{"d_model": 256, "n_experts": 32, "balance_bias": false, "lr": 0.00146, "beta2": 0.95}
Below are experts of layer 6 (counted from 0) of a mixture-of-experts language model. Rows are named router (the router's row for the expert), down (a neuron's output weights, with its number) and show model dimensions 192-255. Each number is 128 + 24 x the weight over its row's rms, rounded and kept within 0 to 255. Numbers have three digits each.
After each expert's rows: a language model's description of what the expert responds to. This comes from a sample of Wikipedia text that the model never trained on.

# expert 23
router:083121136158140118124174118130152140161135043115137132148128110128116098109167112128117134095164102105120124114158117130161118126141145152116162139121134172082112101157112135169100153124125161
down0:121120158120144112141092109128126099125067152171138100122164145130130141133099131054104153120133114135130107147132133136147155141138110135112129108112135166159125140072110114114161153092134102
down1:121128125120101149123146204107142157123133132137105111082121122110146108119126127117141092082139088143115096107168103106096129150132104137071139151114134132130140140128093137104129112114098085
down2:153139159188102133112151125131149087128100132127161123157095168127158103110120163146157112128152137148146113126158106133165126074140181139088189146118117130122140105172121126147144120132147117
It responds to: Quantifiers and prepositions. Quantity words and linking prepositions before noun phrases, such as of, by the, with, many, several, three, few.

# expert 30
router:094117120131158120141194087082141165123135061132123151148129123148061136162127131143117164127142100119147120123163138110103094166178098153163129159153112158142119173119118120138120135154134128
down20:135100184097138112123165129124150163090151144128131130172074110134113161145192138105156137146128115144135126094116126112109142154148168150111139134147102134103110139159137176148143113123137127
down21:136127124106129123123129109151134094144198141083143147126165104153150102103102141096126134117128151136138122120133128124143140142128138135156096154109146113103164122144140097156191129133187163
down22:085113109175108095172154096119156099129128143154142155136128133114156151149153106147139106152122137092105092155138141142160109115074073127080117117109148113143162134114159128099118122088171144
It responds to: Table number pieces. Separators, digits and punctuation inside numeric cells of sports and statistics tables, such as | .750, 0–5–1, 2:20.

# expert 20
router:146161124143153117108182100104132153170135073164117132135113132166082126194143141149090134125149103114130117093139121179150113124108137108122130146111153152153135162102071122155115157169116121
down20:100118150133122175140143133146175170114115143104093155164092137139133123165112134149166135178101135103087130152108168128098138095090139089135141110162120134101138113150090107098121140078098126
down21:144080110149142149165164147097114133136100140133119149101146148150120125121112132152126080135097141128145125123124116151082063158092127125120103156127146138140155122123121125142118157099084079
down22:111107105150125153106150060116132128143097116113171129137151146147175175094155117141148090117153151163146112083142135079087130151144113113179141082104114143122133158153145139154149104114149139
It responds to: Numbers and countries. Numerals, years, prices, percentages and country or place names in statistics and tables, such as 54, $400, million, Germany, Japan.

# expert 11
router:119112156127118117146184143139158133092193134153109163178118131111140135128135132128097116148134100109160106146139139140137103145125133143104126142114106131131146166145138080168124158107100139
down0:138150117120105155098155149176136102126126099145146083103147139121102116141141132106133172162076140117150139118119105142122083130172120122131105136119150137092123099097108131111117101131112144
down1:093140123124085140114093128141106108158141155150110136138086155102123100125164110091103169097142141126139111108099138118127136154101148143171095112149120151133118129140135148097157079096130087
down2:114142094156134158109106149143093176106099149143149147132154134159116123155090147125146103163100128117126155054172099094082169135122133101113123170153136127130110091157134140125125145141128152
It responds to: Mid-word name fragments. Syllable pieces just after a capital's first letter inside foreign or uncommon proper names, such as R-agh-av, O-lo-f, Y-ur-akucho, S-an.

# expert 21
router:146119108125128111128199082092124172119143044164125114149090161123064097136142133155098112124170109129141105134127146144159099139166169113132124131108124155131164131154112087132143148098116147
down20:138148117022096162115055138079152126152136160140104106110146122109135112132150108171156146143126144095157142120116065164138128119167131160113155100121176101100148084115149107130164101120146131
down21:118109112093129178137126121138122116173135088090096081089131077170113131089113125142131120155177144123073106109091166132100152099127140130144100121117119097126136157111151156107103147107161086
down22:135153105100165112112137176107172099128119108148124140102153119127129123113141126146117152136147108145114127105102122152146147128154125102097118145082122143104159143145146124117150111100097121
It responds to: Numbers in parentheses. Digits in brackets or after a year's first digit in tables and lists, such as (33), (6), 2026, 413.90.

# expert 2
router:090085119155134117137177136118121191145114058133110128141154110125102149128157123134103115095136113110152128107118154140160092172158139132142115142106124171134140161156133133164134161111135148
down20:091170113118106130138000154113130112116172148110123107147123105135124082141164129075113136083169095108140077151147122129126129115111144119149149098108168100143141123144116107105132079166098100
down21:095114144134081084155099117131128106120093079111099126110169117135172117097182104100100117170137138031133149144135138129139131136090123149086118099117160126129120159147098108118101163112148159
down22:142084109110120163138053186121129130141158141148148134139140131104160127157129109145136158125129158126102151127180163078120128133148137140111145175138137160082120157176121112103173134107125101
It responds to: Headings and table markup. Wiki structure tokens such as paragraph breaks, heading markers (==, ===), table pipes and separator rows, plus words inside headers and table column titles.

# expert 19
router:092069095108115125141181089130139123144158027133163134143111185145092146134133145125092122083166084162128108099120128122135081110136146121140115154129126147133118128121130118139144138100134109
down0:146107127143162151115068136132098150157121094110081143126146166092157106107127101121145111131145150117129115103108160108119146139130140134073130143111107130114121105164125109135089098081134140
down1:152093152156073157112100130120157132167150111170130145148100121185122144157122141124106094134143150139144143091134121126121113140118101120142087141136152144147168101124169166106161117157189126
down2:137153091105147091122099123114102169134111128148168115114174152123116120135136104141067112087130121107151118152143131155155127125143146114099137150120099149132108150113121142107141155148194152
It responds to: Table cell separators. Pipe separators and the first word of a cell in wiki tables and lists, such as | Japan, | Decision, – drums, | Independent.

# expert 14
router:101111125135148091127192104110126168103128148157161144145139122106117112140096131116122198099176094113130116126146138124156106167144128119135133127137148136119119157158118152146113134100124144
down0:089157127111148133129156203109094145109109123155120119096119138114115125082121138168100127144133159130105130139111131179068124170132148100146090130164120144135158099138139122141142121139116125
down1:159086090144098088116104112128121142103121108158116121163103142122122114121125149170109088147129169142141166117142084102135132138105201148166180105111100118173088143150134164153097158125143131
down2:112124151095114183100096086156140107130148129148141108163102106155109107150140145133155108136152115094143109112144126141155128122154117146143150087080164168086140152079141128123156111095160154
It responds to: Personal name pieces. Surname starts and surname fragments of people's names in lists, credits and results, such as Jones, Taylor, -ović, Laver, Galloway.

# expert 0
router:130080133088137101091180122087145139174159074155113154169132165141102161109151106140112134108102145089167152121106159147157113111134113148136146100135099152135130141114079138124141139144104102
down0:094159136133126128113124128122146121154107097132134115128117159146107137120142084108116144125147153114130103170126178128168134070125137079117151100133109134161160114093154154114152110097129119
down1:151114097133125179104082158139142118113112120102134116099141161157156122148162149140128101069137113142097142095146137134129111099092136138136158129135107146103136135110161125095170144118152143
down2:123147112113108130160116164113065108149173120156127136140154105104168114118104104119114118153120160151165168146080100134109139144147101142069121121114100118142130131146128139103106131140151115
It responds to: Abbreviations and codes. Capital-letter codes, abbreviations and math subscripts in racing results, catalogues and inscriptions, such as FEA, Pan-STARRS, (GER, _{.

# expert 26
router:139131096110124099155174124099137151129138117135141125148144110098074104158155108167105138094136095131146151137144136128168117132149116151115139105137102126115143173110082171090150158108162127
down0:141111163158113108149212112111099122089173090145144114156146117098124124108106162097154115107113156080083100108109148106133107084137147133131158152089126114118113123125133133134172139160139149
down1:153164097161099137141165117083169116093136107139093126148125138117135148121164125159082127118148134150120123112165152142147137136128116174110143142097111173127122158132159100121143124157154108
down2:122159120157108127124182080136172118145140164068081123138157117120130114171106105135141139150158129136130153089157161122089151072130197136089123139165115113089145121148136132125112135128152158
It responds to: Non-English scripts and languages. Bytes of CJK, Cyrillic and other scripts, plus pieces of Latin, Spanish, Welsh and Icelandic words, taxon names and coordinates.

# expert 24
router:097084113146140144133172146069146169128159058162123179151129145152122122114149141108120140118129098121122123122137121160123106127131127120150160146141125130128162112127106154138139129093122103
down0:117145138100131135097134088121088090169130107078101121169157127109141116100149155115116123088084121095150097104168119122115133140124109099148109124092122107164129097109128167139142089093151098
down1:120139108130160138145060134113110138119118145111135135106121119160108109113139158157124105127139131080112132119126137127112089119147151154102122121097121114111137109139129170139087172104108156
down2:117123137123116113101187151129134099132137161094094166112122100141133110150102125109136117119151114090173130136093130149128099162135113135153126159150178124148141164191113099121110088089194124
It responds to: Articles and determiners. Articles a, an, the, and the word just after one in prose, such as as a, is a, The, general.

# expert 1
router:106067122105131131125185103133130135133150092123102134158092161131048100132144133145112143098159082121148113107127143140159083137151104155140127161140129185121126185156104117144114153133114142
down20:122111168163110099123138136156106138108135141145091113127090123121167118123114090097129125169165157130114109137119114148107138159123128129138143146146164169144120114106160116122143141142108079
down21:130099110104136131119171105111110079097093125114084114160098146149138100104137106120142129145161112137139113111153145131172120156107111139174097088139138129123093131121142132125133127132102175
down22:100115088141120123067108117119132105164132131076112138134094154131155165126088121158138138118112143158148126106101148114139087162134191165177126112137131099136132087118116081127109144117160112
It responds to: Dates and years. Day numbers, month names and year digits in dates, such as 24 July 2017, in 1669, 1851–1870, plus the dashes and "in" around them.

# expert 4
router:085124140149104093145182084078111152193112095165087152147124145125078129149112124142086130149122092131155132138147145122149088123121140144145148129155090119126170165136096115120091158141118121
down0:113172127158075116091114133129130101102113116156145121146130088135101121135186080110096088142155137075097186089155105147074122110094058102122162136110117154140125138131121135150148132157118140
down1:128146145135132171118068103113169110150133156141123156118093104130121143126119095142105163131081109158097091114144098161104122111114156139089121103123124105119145141134110152076140159104152122
down2:103118112121117148165110103118118117145161127180192139147116098104150148086117138138144152119085150080149153148136146155126133090148129134084152107123112133138154143183065153154164157165155117
It responds to: Word-final suffix pieces. Plural or inflection endings and mid-word pieces like s, es, ers, ation, closing parentheses, table pipes, and object pronouns him, it, them.

# expert 29
router:138115110138099102107175134143117116143109018142095102146154154155100102127150140101111157113114097124119091108168134142141129147162130152153132145127078124116079148176130130136168127098132128
down0:154135139123152124125112154125123147136168133121152113129115127141149132140120180146138147127126158118143142099122121113130111123144161117165147118168116111129147116147113149097146120099153120
down1:140113127183103145145101111105121109102115114113119152118145137138125146129119087140153132128167133131158128134176110119099122130156157135122131183113184107107155093157142092164106148137104105
down2:093172167130165143106126141155133137160129156176107169125153163127125102142155147112082140131107147088128162109124138128150124135097142102135143133137110149133147144179133146133128114147085105
It responds to: Noun after determiner. Words right after the, his, their or its, and the determiners themselves, in narrative prose, such as during the, demise, descendants, performance.

# expert 6
router:122088140115107168149178114073132170111139072109119168121147137129066118173142084114126130100135126089166122103151132183090103133173147115192134146176109188119143168122120154128140105129128143
down20:123120128087145177128104117162133130128140080149099185097127129160085133182126154087158122091108137098168137131109152138123147149119148142162177158148116130082125187117125170114122108164128150
down21:128142165110138098119152108133098115118134132122078167137166166094167086151125169139120093151137079145115115153111138110112141114206107137148080148128134147130152118108167135130128129151120118
down22:133157105150126148105134114123132154129169165127152120153154113087130146143129128164137074104130174136159157135122147123130124136165139128060125114110088127134124085122205144163125190129139161
It responds to: Infobox field labels. Line breaks, hyphens and labels opening infobox fields, plus the word to, such as - Born:, (age, ChEBI, Coordinates.

# expert 28
router:098116151157127122125175094069141142134140097162064127153137139143078129099130125149098161135137121107145104112118147135160122128127128142123159146137109163118153188116094159131110120099116165
down0:130147129142160108111125148148111105120113092120118158165112141108167122144114130110142148133115177108190155161124118127145154129124165117139092094124095178103156124112149167154127098077105113
down1:091125135101110150133102139154091103164130138137128124141139105155093107144146103098111109127146109161125184116107102119130128121128111170150119129141124094186137156098112130091145109099120117
down2:147143144133106121089103108102111166142162147145146145135082122146106129132155116164099111146116127139143137102080169121171152152191146130133143128144121144117134132107111156113133151175131135
It responds to: Sentence and line ends. Full stops, closing quotes or brackets, and line or paragraph breaks that end sentences, list items and headings.

# expert 25
router:126115135107133155121172073093165141098141100127145138156131152147105131110137116137125111118142125117122127140119122127129095123150108128119160125122111157083162134113112159154131131124129145
down0:146133149129136108077116130120107134123109151190143069128174098175132156141117152107146102144143127134140141126121121144123125124101143131140104119154138104183146150074126167102138145132091091
down1:101145171114113129129118137105106134142124157133159145075121130081133112097123155153148136135107112087139125107142149137109143146120157106122111108154121145153152154179129120115165162155118160
down2:129115133137150098152184160137123168136130106138121133140169141103131087127122093183135117191124108116113105121147117108131135124154117097172178144171091172160092171164183134150186131162107125
It responds to: Commas and conjunctions. Commas, and, or, nor and semicolons that join list items or clauses, such as England, Classics and, Adils or Helgi.

# expert 9
router:106097133154140113125187140119154158178124105157134132188123129158110123141126083112113143086115178106119133128120138124150137128151158119120160142128070153110147142169092109151136153093143150
down0:155106146125110078157152070088125089122110109121095143142145165144132121130136119145115125137107148106113080099144108091149121095133104113110116128141112124095135182073143138114162132142121115
down1:153128077122095087146161137182141146107164139114156116130143153124103095112147118149171100127130142137133150133093136125164155165165162141130158139086087187145149090096150131092121136152096115
down2:097099158141164117155130203095098125141123132128111123095122096158135114130163094084123095121124110139163118127134129124105138144103153169122179094122078071154142139135106131133135096144113170
It responds to: Mid-word name fragments. Word pieces inside unusual names and technical words, often adjective endings, such as ic in Zawicizuz, in in Norepinephrine, ada.

# expert 15
router:096089118131116130156187124088140126106152046164103132163138154117077105145157088138090145127128107115142102145114159157157113114155125142127120152161113159095118155105104145132125143126130131
down20:143080137138142133151200168142102130059148153110160093113156163105097147096101069125141140151134118126141123129085148142163135136175115139118105141177148123054164069106136109123108161145120116
down21:095112084077130151148184131148101131138140090110115107174142135141079172154121107077112126125154109149133095124126127152080111105091152170184110166131113128139164094116119112128104102101134182
down22:126140120142155131127078135114142151114170149142138127144102121132098097144151100118144124145097134179121149156129141127162134127141115108090143098151128124105130095129151083132171129125167123
It responds to: Row and list starts. Cell separators and numbers opening a new table row or numbered list item after a line break, such as | 1, 31., - G.

# expert 7
router:122125126141119103149169076094130120112145092146149117129141150163089124152146153141129107130139131087108115094127156128127121143182120133140105139125153133098164145132101142158171137106113124
down0:124165119092164097132255130123142110125121122110114128079120141161141118124127168108166104167146125127127115123114145118082135169117105122118137169113183120091097141110119132147122095151122134
down1:125138073108113147141106127147126092089117135170145145132078109175138135079157178115113096125111173153130124135094117189155130105121139140114109139179184113145163147093099124089109140170174164
down2:170088117140135136140118110095109115167107140137123107111156107152099119132148114124151136109095127109106130127096142107072164120141107116112168158094111101146140181146168114114127091116127111
It responds to: Sentence subjects and verbs. Sentence-opening subjects and the verbs or relative words after them in running prose, such as The, He, was, has, which, who.

# expert 18
router:104084091148115079122188122121138119143108144117098138156131136132082157151165116149129121111133096161120125094159142135112101124131124151159124104107113104106106132141092143124163171089114146
down0:116127122133157153128095118126149116118112127098129118107101069104155127146090120128131148153165111119137129131093165158084174141140125131110165142100085118131121105130110170108147144149143099
down1:116157152084106149109132085138151144113136192121131112112152139137117096122141141141121094154148158148134155149112129092136111142142164153127138125074111103154117190153162136102102065090119200
down2:128099112132110129097068171124123108094144127148110126132158102153128116139127123156155132117129120146108160144129130120110150102114122080127107153139135141141111142114072160119125147127136137
It responds to: Place name pieces. Word pieces inside place names in tables and prose, city and county names, such as Chonburi, Rawalpindi, Quezon City, County.